Below are experts of layer 8 (counted from 0) of a mixture-of-experts language model. Rows are named router (the router's row for the expert), gate (a neuron's input weights, with its number), up (a neuron's input weights, with its number), down (a neuron's output weights, with its number) and show model dimensions 0-255. Each number is 500 + 25 x the weight over its row's rms, rounded and kept within 0 to 999. Numbers have three digits each.
After each expert's rows: "gets" lists some tokens that make up at least twice as much of what it gets as of all text; "comes before" lists some tokens at least twice as common just after its tokens as in all text. This comes from a sample of Wikipedia text that the model never trained on. Tokens count by the router's weight.

# expert 18
router:530529513525474559525525471472524497488533510481480497469467502475536463502471486526521488519505476496511494476482454501505478516487476473507504448494480513477453498532491493529506481482517502501493518488474493501527489477510521444480517490499467477488474504504468491501473495463534476486503514485515537466497486469521487510495477536506518508509502500528458481469492469488481467511496446497495491572491478529521469482473456531484507469505519521484474519531518496525503550513523499518496514527512526537517514515466476499537482549510472524469509515514509521479495526507541520496476545494497452506498518548499537528534481518535522487514546524466496467466483552527493495464490555486499492497499505520527486501451459488434487549499536472514533532549530527473519487455556487
gate0:502487489503518539535498472516508468482493477474491454510462465477481432521450530505501518531514478457505493511485509464478540511499514495503509505565505480487544515510525488502521486459476473529483492490536539514439493516503529531492517519506530540502490488474457484511519439530494490455483507507523491521467511503457543514476513499510516493507521548503486531531551467525474536531500505507519512491491478503499511462555499458500502481435511521498514504526548523511471540528456483463502564546489513535515502501506457484524463491507531494533503492476550494514471460475486517496491475502488533496493482522495485528528462460507482548491518509522498490480505499501475522506504457485475507487492535485500477525512457536492517511508494521515526493493497559477450496480487506
up0:517486506487485554522511476475536496440506499507520461501476467517480451469479490522510496551493499480527487488477500425480547486512494494444469498525512507466500523534515503509485509491451494515474493517554510506477498519512502519465510540502516522497535501524461497512499457524476464484498523527545472504532505503495510507489502497480476489521496537551497534495531454511516510509469493536472499496489485494472538479514466460506498514470507505503499454527525486539465522485467504473518489527474474574532485504507478476505506498519537528528470500492505527471544454533502500488494478504491513506502508504506488516536464517511514497477495457527558507473485531490457540524557516518489438436522485519512485484510506527449512530502499526504482498497473540470474490518538489
down0:493493540511491507503529515418504513505494507522483512558491544525522517459469479493527486518529471481504481543485517487496510501536504540525489465517519459445508510476537511510516479493479524543500513521506507520498496501494495462494537451482504490537508482485520500517500511530540479499494510527491501495530530513518533481466487510490469514489492529480513508503530502520452507508512534461486540497530499471483538494506463496502535517528517485506492456437533483506489485452496495435495508541484521508505484451535473476520499499486472539515485508454478492524484463487500454454437481552519527475473550471502542476473542500497490494474472485517510499482527533514459504477517518515503491476465528524519535537448486482477522518535488497421508514509496505492506491483513494
gets: " (", " |", "0", "3", "6", ")"
comes before: " |", ")", "1", ".", "2", "3"

# expert 3
router:459496508476487538494521431537502514498516487503476505522495502474523494486515472503493465505514515496528521507511455502511473492536483533495540538474477498511509504517463502507513520471527474511492516469512500490481524520554514484508486481481509462555474484516487446491507483494502496442496526490553522502479449502469515454499453528535505525517509525510475497501542462470520497552480490487451472496469531505503492521509493501510490508475548503423536504509555494474489550531492475478441542517511467512535517563511522491510495534505524507504505493494505508458505513487477510523506517480521464480515524479486521504485463494486479536512503489513489510515509482511559487496453518467488521469468501499502474473517490483449492484492526525509556540556468543501526529497506467
gate0:480505499495493512525505521507510506469495484560496482555502571508479487481498496516492503535479490517521529490501514471448496499470475496464504494456485503512527525510509491496528523534453474487516468496488527534500507464516521506485497520537446467529511497509518451473515476480533517523503521507487525485503528529489541481461515495530472506492532507469511500506466496441476521482489461452491471447495545485469491477548497506483472465473487503508504499479498519479490516529560510488481454535481441563497479499548472495474461525495515485538467505490537499494497536487495499480558444488512461513499493484540510545478484503497512529484520496443514498509496510530506509482503501515497486483480470483506490533442521537474527545510495545500497530538519483520541476497520514
up0:476490516507475577526519508536509510477525476493504469524482547527474460489477523487508509524493541532537515471517478510455491487466460502487507453459499443534508536500486520516506521504499474499529482507499531490482509514523540509493534519530494492553537474476505490480520458464466494521495468504552509504503498517488518510487491518492492540503469548497516481526470488488476501526474516511480460503469494474499456510545502495476457482441490551479532504511501546480499522517491538496461495485463501542523465490521525471472495488494510512488503481500506520492494497489486490452565533498500467502532527435493503521507496505530522502502512504529523521514476505539521494523444521482506463480469439520507510493441500516506532537522493548463507513521497497494534517492542487
down0:452544495499458518480574453467502569490489516495516501525542511455541512489491472500517542547520505502499515448489455487494507484506494505505544448489532497531541513479481520467492518503465480519522487507527528492502555492518490525528492512448489497554545475509458507479512502529490520523519484522539535512497485530515457467500473502515478503496491499431521504493492518497478511511506457528502486478497501506491490473529474507490486487493523549517519507470527466527497463476465513512485526522472527474504484475479468493466471470476494508487497504505487494446494508505540483477508483553497511506521490501470472489538515513533436525460493522507452488515483471504474500527480471478510520479487523494546529529499521463463493527508499485544514539496480506519495490525517538
gets: "|", "S", "″", "5", " S", " Total"
comes before: ":", " |", "N", "W", "E", "%"

# expert 31
router:482527478513469558473483475510493524504517504566546510539503519507491479468521487471485479510509499492468516491475453526474501538528534558494489493502511493457483524528491476526538533479541465507539519500493506486476515494517491490512475523515490474478504484472529525455494518520550466488509478474482494482517513537509557499476504498490478471483517521531513511532522520468494513495538518440477510478492473550501447507510459498484506481524498498476462517498453506534477500532465494533501434482509491517488516532538499518510481493509481495470548509455499522504487532469490490526511499489479460502516516493530481519444479507482510509515505531510475511482469545476489525499471458500516496487503546466506488484516480510431488516517485492492562475536537493517515535525546460
gate0:508491505480491506511462468535515499512516491550494509502527482462481524541480540475513487508459497474492496516522484507543523506509508496485517497470544483475534523508484542509508500487441477542533533497523552493488467497449503526492500490498541497497499499480446505488488540501481485496495491530529515511551511481477495537556480499493510481490477486479518529503516487520492482528533512517492481467544485444509474508477457452466534488509503479504553501490486523505492461476496445533499472472508500549508462546531469469501530444504487505528527518475520518481504491498480461539495507485476503512493453515524505504535489499490533497492485467526513545517534482463481512526539411493531497498536511485508501514466483532455485466490468486487446495495480480476518473510503462
up0:503527496512527510546511495526515515533485503513510473469484464446480470464511571486504531483519511502482502513492515460492498496495493507443489474521488491473465534541518568504516529467443465521532480509506507498403487477471526467473506484524478521525523513487474496530533526527471489512525503500497490533540529483503482497475561485466525506500563499561477469542537500516528468473514497516456534524524494532462506449494478488438475475551493495504470480481500476526509517500507494498504476482498478475543463481501508501460511497485517476522495468535518506530490504477529506514497494483494466485490508494529505536559528508490542481505531513487508488504508549498477512526512495514472481500534498509493489494490507513529482473505483519472489485533525479498515472480471484
down0:548500504590494502489507513508497510482522485563517559516495524491495497531504499476492497515489468503465532477490487474525494476517502491497530546555498506470494488454558493542477490460457497491531459509475498487470470528491470511519479501523490512525527484472558537473495507517529511510519458500524494501493553481500505453486480533491484495493529538452519510458500496519501445533489490491500468463490557502473489517525511467466526479531533437529513466485518491501512508542506492513503513479516493513485464484522509487439536483488508479527518503502443512502449516505463468512557510477508499492498496492475509513498523505482454487478530504488501511492500483502505483495516469530498514515504505461450531507531477488518536489492487500457520526510494510495503486573506479
gets: "ed", " in", " to", "d", " into", "ing"
comes before: " by", " the", " in", " to", " on", " a"

# expert 1
router:480493520452522486498514540555468467452512540519474507484506472506509462473534502505496486487517464503497536488446497519511490484513488545525497512449507521487520435483543540486513516500490530526537493475477534518508570475477511484548479501485488527497461487533516500476500526513450516485523498494495516543450506478487453495501530500484526544514487489490465460474512475499508511500494498511525486528499518500481524463479511526532478520496495517467507506475509446537521513475497490453519501476516493471480486471490483490475499500554514482476529474503511472503499478518518515488477518506510522470495444535487503486494524495501528512495509498519475469464485420548475482505525490495495538514484498493472499553543514442534514480510450526544518457522509506515493522461467500
gate0:480483498533531418529474551510490521519437509483526527537500483501492513498508498459523499527483513510485504505521500493507497504544492478508523510485509516523505503446496500482514511523512498555509502459494511477446558479494486491532497520510494492509530483510490524492515498521479466487533471503461463501502536483472425497489554506518481505474477530502528490503488496514491520494527530486504453520486552526491516500496517490492498441498504472481448507506497440527508457467454493463555492481512509489478490484547524511495506518533502451494527469514515502496510465541473487492524498497508488476515507478506474475532512465529508503498467476524465484497500486523502472518563497458496512461536489546525494550503495531510529483504484502520481503498505525570502488430494513
up0:466492496513538463554465491513497505508534497507518506519522482462489449440464509530471517511476456508508503482477528463491484519536442473532503522535499524487502519481490496512500528511470532519513505494525486484542502518438533525519528511495498482505500531503494470550490487524472497505526497529473530514470510506499487493531532506540529486499474488486508532516472496489531452504516536473464496496503548473533553432471508504492484501538469507481537485483501501462500537515489533537478468471486486491476487494533504499483474481503521495516481488512522452523493477484533494519544485514474513473522494542467516507515537476504483491474489474507497502444497494525539524518518483473501486534515458570500508504492508554508466462482477455467515505438480519486528516473472528
down0:532505559505479493476479503508565502454508514494521490466494494546487537472518517507513457514513497466499538527486513519505495490496539501548513501470541523498535504554500506470519491539483526478485527580505486496498489494496511503488480472503495471548502511424458472476528490476442492544483469501513497514481445489521522478499531458520480519509475492516488504460501499487527532506534498511521510503444500533539546461490543487545525493484507453520514491491483511459471485488516448485476480497511490466477478502520497488486526473473504499492505480513514499520538489545505528474521501536477515517503503511520459482484495513480497492556493515514515534504460464509489496479495493514544536476508468497503505528464504456446513471514493458519506505541493483465503467545508495
gets: "0", " ", "1", "2", "9", " de"
comes before: "0", "1", "2", "9", "8", "7"

# expert 12
router:512527487505463512467509480501478497477505527537498517510478530524463514456491471483506489492474539502516502498499511490519472487497497541474548496526495462494494475483515474516512524515510497493495461463530512494492534519546510486501524469520495499523493536505473497490491521449559490465503523483485475481493474489500531487516540538496482515514480523512556496533534465521476481467495514518510494486476475524463475467463448528532502445506521515440548501527483533497471491491496490520487459532525498538552528511464486486512469504526481466473515502473513495530525505467520510494515582494518491526472483509488544504426473500543515532504547514470492522483476492498495491484477513485520493476503481449510545516441530450461512525462457534489504535516512514492500491501492506
gate0:513486504471480512482515522463533487512445490515467484479496460488504501472528484469483501511514515470492511515481513420494496485493490476488528471519517531477515490539476492501486553497462500481516524488567521522559545431481483502527512528484492492475480517506536513489457483491489521491525515509466442509538503529574477518463508573493469517493509492525477501524452492505518462476517512480483508495507524522455529474519477514500513492513484503474527494492463521515492507458469530507479450466514518516454485496477490493497523487520530514495501479531509493478506508482516509523503551472526530500465493467542490544512515503542518487496512476529520469499512509470493503466475474509495495454495504519455512505490516561493470543458506469470496526489518480530472545500515507
up0:485479493539466483510533523458481467505491476522520485531514479480494467469537460488505486484508530543496472472490486455544475517526486484521528501515499491493499519512516508500444498495534521499509515466530535497568541456481507479532483569511507527498516547517463488494506484513505511479505539502517447503514498553573453540492515538486467503472547499516503553524508513461511495478491525495475509439487522505517508476535480486526501478473471488491517518530484492488507537500502513498483453471520517496481484520480503481522509481508468554485468489501418476502496493493522490513488516509468513472482496468510533502477555476517499469481476463479532464502480529513473507467485494476491510446539492508476505486487496556488525488514496498477538503483520527486485529515524501
down0:500518498480467526536527488493472482477505528495473481506438531496524501524525504456508503481466493487505516525500480527493481447452464517473492434490499516497477516491532503519489514509461514500517464506469503507527461504489497494488500530483454501486478466489514455474452546541532508479474558509492554509465478487489472498522484535482530504522500465510512494527466517498505499500491522497500517521469503510531484450548508502510495509492512571480489526519555525525564492535488509541485521537483528518478514475508502474491473479444512518530502475526495497502492510492507541523500513511471535497506495503477500518501477520478465475519514546534494493474482461452514463475463518497469501552511553487507566558494479518501508466501498510511465462520527494505511481473514519
gets: " |", ";", "°", "″", "N", " m"
comes before: " ", "\n", ")", "N", "–", " +"

# expert 11
router:484541477485491504453527493470466502454535485512450500510509524536513539496500506497512508521544494481518493492517477494470480556485512513471461503465532508511530498532527512494488453545510505472518515451510461511528498496519475502486527502540545447502442511486511525475553537557475524470516492454508495551490470531493556531483489476494537495490451518477541534507522475517488481513519511481501464506525488531535505519512500518473466501463540490535507455479467520484487468490472496529524517482479510480447497543488496503543511491491516510466510471486486476458535455464501447511491532503502537496493492482487469485500494522487493500469528530499485538464484492540482490532508529492535515503529532473482535485487504504500502487484480471514497500516544505528520529509479473
gate0:496513472543495483501450471473510476447500451537485469476513452506527509492541515477479445485515498543521502532515491481450494495479493526528456478495548548468541554541491527499507519476471489485529505490514509468490522544462513522490493447471503516509482439510503548524484498520475461527505497518499513498450518508499492488503509519490492510477505506513482496524506501475499414520500482501506522508528511510478504541486531510449482488495483537522454518504542495506463487496484555510485526481513518468482519509493490478522469471443501502506528503512487477454564504494524469464522516478488461496487499513518510507522512512483475489466488533479537514487509512516480506492488522510527512467502478486487487468489504486463455509553470458503490469457512460526497478510503525
up0:531496496491505503477513536523499473504513529497461487469500486505515488488498513460493531438508498496575513510532489491520504550455509472501504482536475481522543537476504521504470468552516517515515519503508522484524471514491498484472477445541512456495500490540516500517488471471481480499476503494514502516507493483521477492529532501461486526480491453492456487536501541504503469488523491486534524510535496488524496493503522473482532480479507469533501501535522512507503524519539547468479552495513498488513514492423500519503500499479493497494545498494501515497489504532472496528452491493516525524473495524501516495522498523478544491457525531485497516519458439512494513508520521472482444522540483504481488452459540533524505441515535540555517507448498498498505543436516489
down0:477525499508479481514460482475439497535510489510497461508470454500561486538516506520514514497466500520486517495485506469498467564477495535512522517491485480445501482530544521511501542551492473521480520511480494484505538508491496499487526457485526444537469497500449518472494482442489510549516499491509497540504514483517515519557523496492543507527502549496454506511485542451529508507526543478498560506481471466479463544486494537497479507514469499509500519510501472493485504457484551544496507513526486498509522505510490477535478519493497471457496504479521473490537569485476466485479495444547465498498473499490506479494467502502502518519494512469510502456508501483475518497512471503510497494492472509467502525506548530509513498523485517562516504483493504493458532497480495
gets: " in", " of", " by", " on", " for", " with"
comes before: " the", " a", " his", " their", " an", " its"